Below are experts of layer 2 (counted from 0) of a mixture-of-experts language model. Rows are named up (a neuron's input weights, with its number) and show model dimensions 0-159. Each number is 200 + 30 x the weight over its row's rms, rounded and kept within 0 to 999.
Before each expert's rows: a language model's description of what the expert responds to; "comes after" lists some tokens at least twice as common just before its tokens as in all text. This comes from a sample of Wikipedia text that the model never trained on. Tokens count by the router's weight.

# expert 9
What it handles: Digits and dashes in coordinates, year ranges and percent brackets, such as 9 in 95°45′ and the – in 2015–16.
comes after: " ", "\n", "9", "1", " (", "4"
up14,201,171,183,245,215,200,207,196,168,159,245,212,171,186,173,271,193,175,182,227,215,182,121,195,244,229,197,192,216,233,154,226,195,243,228,217,225,148,135,216,185,211,159,252,230,198,220,197,234,149,193,159,193,162,183,187,211,287,200,200,207,233,197,242,178,182,182,179,225,229,142,201,189,224,217,186,219,236,230,189,175,199,235,213,181,217,191,196,143,157,207,196,198,222,201,174,181,185,223,219,152,175,159,146,229,171,198,194,150,208,189,194,226,242,196,206,244,167,182,224,200,205,218,196,195,184,209,285,170,215,170,199,219,206,202,190,177,168,148,264,230,188,219,240,179,242,169,151,201,244,198,166,167,219,170,159,163,248,202,162

# expert 22
What it handles: Political and band vocabulary such as United, Party, political, band, debut, office, plus Telugu script bytes and capital K, U.
comes after: " (", "2", " the", "-", " \"", " H"
up13,213,162,160,258,245,143,141,206,226,202,153,194,225,162,258,253,175,235,212,219,173,234,163,215,205,211,163,180,164,209,181,212,237,228,230,166,193,194,188,177,263,211,149,224,252,171,233,214,190,204,219,223,197,147,163,196,217,218,203,210,183,253,220,234,211,171,182,189,230,187,204,214,241,231,233,200,205,222,233,203,178,165,168,176,183,214,205,210,213,166,191,222,200,172,182,260,199,215,165,230,236,217,242,212,244,181,203,139,110,218,186,246,221,203,229,135,207,238,176,215,174,218,216,189,216,178,160,239,224,154,147,254,174,142,130,180,194,193,211,236,191,169,201,151,201,187,199,201,211,200,175,209,191,196,198,218,209,161,210,198

# expert 20
What it handles: Single capital letters starting abbreviations or names, such as B in RBIs, K in NK, plus place words like Park, Lake, Township.
comes after: "9", "-", ":", " the", " R", "″"
up1,175,136,254,181,203,145,206,248,160,228,235,256,185,175,182,220,153,259,189,199,251,149,192,193,189,192,198,135,180,239,202,165,204,225,215,178,146,133,215,168,197,181,189,146,180,221,191,228,186,200,216,194,176,194,237,186,223,208,184,168,116,200,213,187,232,184,247,191,249,209,248,272,220,207,180,217,277,220,238,218,227,197,214,169,203,176,217,180,187,185,225,230,218,210,209,194,212,191,213,269,227,203,190,222,163,191,155,210,200,198,225,207,195,201,199,199,201,159,177,155,205,160,235,194,178,223,219,280,225,155,194,189,216,178,147,163,148,181,195,198,245,221,235,202,193,199,175,203,198,212,193,153,178,226,215,235,240,184,190,215

# expert 8
What it handles: Hyphens, pipes and spaces opening list or table lines, plus place words after United or New, such as York, States, Columbia.
comes after: "\n", "|", " United", " New", " that", "H"
up0,156,218,146,242,221,195,208,188,186,186,190,203,198,209,170,217,198,159,230,196,141,221,248,135,215,167,179,163,202,207,196,203,169,213,188,207,157,212,204,189,164,180,231,171,198,195,178,178,163,157,151,170,143,233,272,201,216,209,185,208,209,208,241,216,199,208,204,173,178,183,235,153,200,157,242,174,206,251,263,191,211,186,254,222,193,125,208,238,213,206,198,210,226,199,160,269,197,243,238,187,173,231,212,227,215,200,153,253,159,205,246,228,247,209,245,232,223,203,234,167,255,177,199,204,233,228,218,228,188,174,233,157,170,168,145,219,229,215,171,164,215,213,210,167,164,210,252,199,181,207,183,161,238,161,215,176,206,156,176,184

# expert 3
What it handles: Numbers and spaces in pipe-delimited sports and election tables, such as 2 in 20 September or 35; also rem-ote and t-ornadoes.
comes after: " ", " |", "–", "|", ":", " ±"
up0,176,128,209,189,188,224,181,182,157,208,226,192,170,197,218,171,183,184,251,173,205,159,206,190,224,197,156,217,204,231,216,199,230,227,247,220,179,218,211,181,199,122,233,252,230,202,226,162,199,173,280,194,162,234,224,176,207,215,222,203,221,175,185,199,158,196,224,208,182,197,225,192,207,209,251,138,203,252,194,154,206,215,230,220,183,148,197,222,164,260,222,144,230,175,188,218,167,185,174,234,220,269,182,176,195,192,170,186,220,208,269,213,211,155,170,271,250,164,156,208,210,190,164,184,206,212,203,172,162,165,169,212,155,187,154,212,163,219,210,202,242,199,198,217,199,183,172,238,234,206,186,158,210,209,251,183,220,160,204,128

# expert 1
What it handles: Digits inside numbers in tables, coordinates and dates, especially 0, 1, 2 after other digits, as in 2018, 10,000, 46°44′.
comes after: "0", "9", "8", "5", "4", " |"
up13,154,202,181,177,146,204,170,244,215,135,168,200,199,197,233,236,226,197,226,213,204,186,179,205,139,200,200,235,226,259,170,221,251,172,228,189,196,153,169,231,172,200,167,233,211,209,185,222,209,211,200,215,185,199,180,193,186,183,253,257,170,180,219,161,177,193,215,190,268,231,247,201,209,200,264,191,177,207,215,146,216,215,209,276,189,183,171,257,185,248,160,221,178,184,205,225,234,233,178,181,223,224,169,178,255,114,191,210,203,214,189,204,238,223,172,250,199,234,200,166,185,217,160,175,200,193,218,203,168,219,145,206,207,122,188,167,230,165,215,155,181,181,213,186,224,186,208,199,219,166,227,181,237,162,263,204,211,165,181,243

# expert 27
What it handles: Final digits of figures and percentages in vote or score tables, such as 7 in 29.27% and 55, plus place-name pieces.
comes after: "2", " |", "\n", ".", "7", "3"
up14,237,149,187,215,181,136,252,192,179,194,188,194,179,225,185,170,183,171,192,215,213,146,242,227,178,218,213,229,250,193,178,232,179,216,147,157,160,156,213,149,182,224,213,207,230,219,153,232,175,171,187,191,151,242,174,185,184,232,216,170,125,236,214,213,199,243,146,200,196,216,246,225,226,217,249,249,159,192,180,212,228,225,128,231,195,188,195,247,224,199,219,219,168,222,198,220,223,193,209,191,190,210,175,178,165,240,192,226,188,237,186,184,209,226,205,153,203,203,186,195,220,267,249,187,204,185,198,208,199,164,178,229,242,207,189,176,194,251,160,181,236,251,160,219,191,198,191,204,188,208,163,202,184,200,243,134,204,225,280,267

# expert 25
What it handles: The last digit of years and numbers in tables like 2020, 2018, 970, plus possessive s after apostrophes.
comes after: "'", "1", "2", "7", ".", "5"
up1,214,171,191,165,210,184,210,183,191,209,199,150,259,173,236,214,144,209,242,186,168,120,215,213,179,145,202,191,227,199,225,223,181,187,205,240,234,147,190,194,194,246,115,172,223,166,204,174,195,227,182,205,175,193,160,182,219,215,251,179,177,135,251,186,141,216,193,237,165,246,222,219,214,203,218,245,212,200,148,210,202,224,247,172,217,201,177,190,176,240,183,229,166,211,166,240,219,216,267,211,247,186,229,152,223,194,183,207,228,274,213,204,183,234,221,228,188,177,195,198,231,167,218,169,198,259,195,198,162,178,202,216,195,184,174,213,181,224,164,164,243,188,216,152,180,168,216,222,184,261,191,164,234,226,233,199,210,162,188,241

# expert 7
What it handles: The digit 9 in years like 1959, percent signs, and word-opening pieces like hon, pro, exp; also out, team, by.
comes after: "1", "°", " a", " one", " d", " E"
up1,216,226,155,167,238,197,219,146,158,162,192,191,253,175,168,191,156,160,186,167,228,211,209,250,173,265,224,207,214,248,245,221,229,206,248,232,212,219,165,210,204,163,140,201,159,214,184,253,226,201,186,188,228,219,182,177,231,195,160,202,230,210,186,206,242,269,195,224,181,168,204,211,197,221,241,188,224,173,256,195,216,170,216,148,181,198,246,209,214,187,182,210,192,172,208,180,197,224,169,205,189,155,227,194,196,213,183,243,185,164,229,290,161,237,206,183,155,196,162,163,210,173,163,282,143,270,186,195,246,182,217,180,235,190,224,211,179,181,196,171,207,167,218,200,222,193,127,186,224,177,227,186,215,202,198,197,210,224,187,236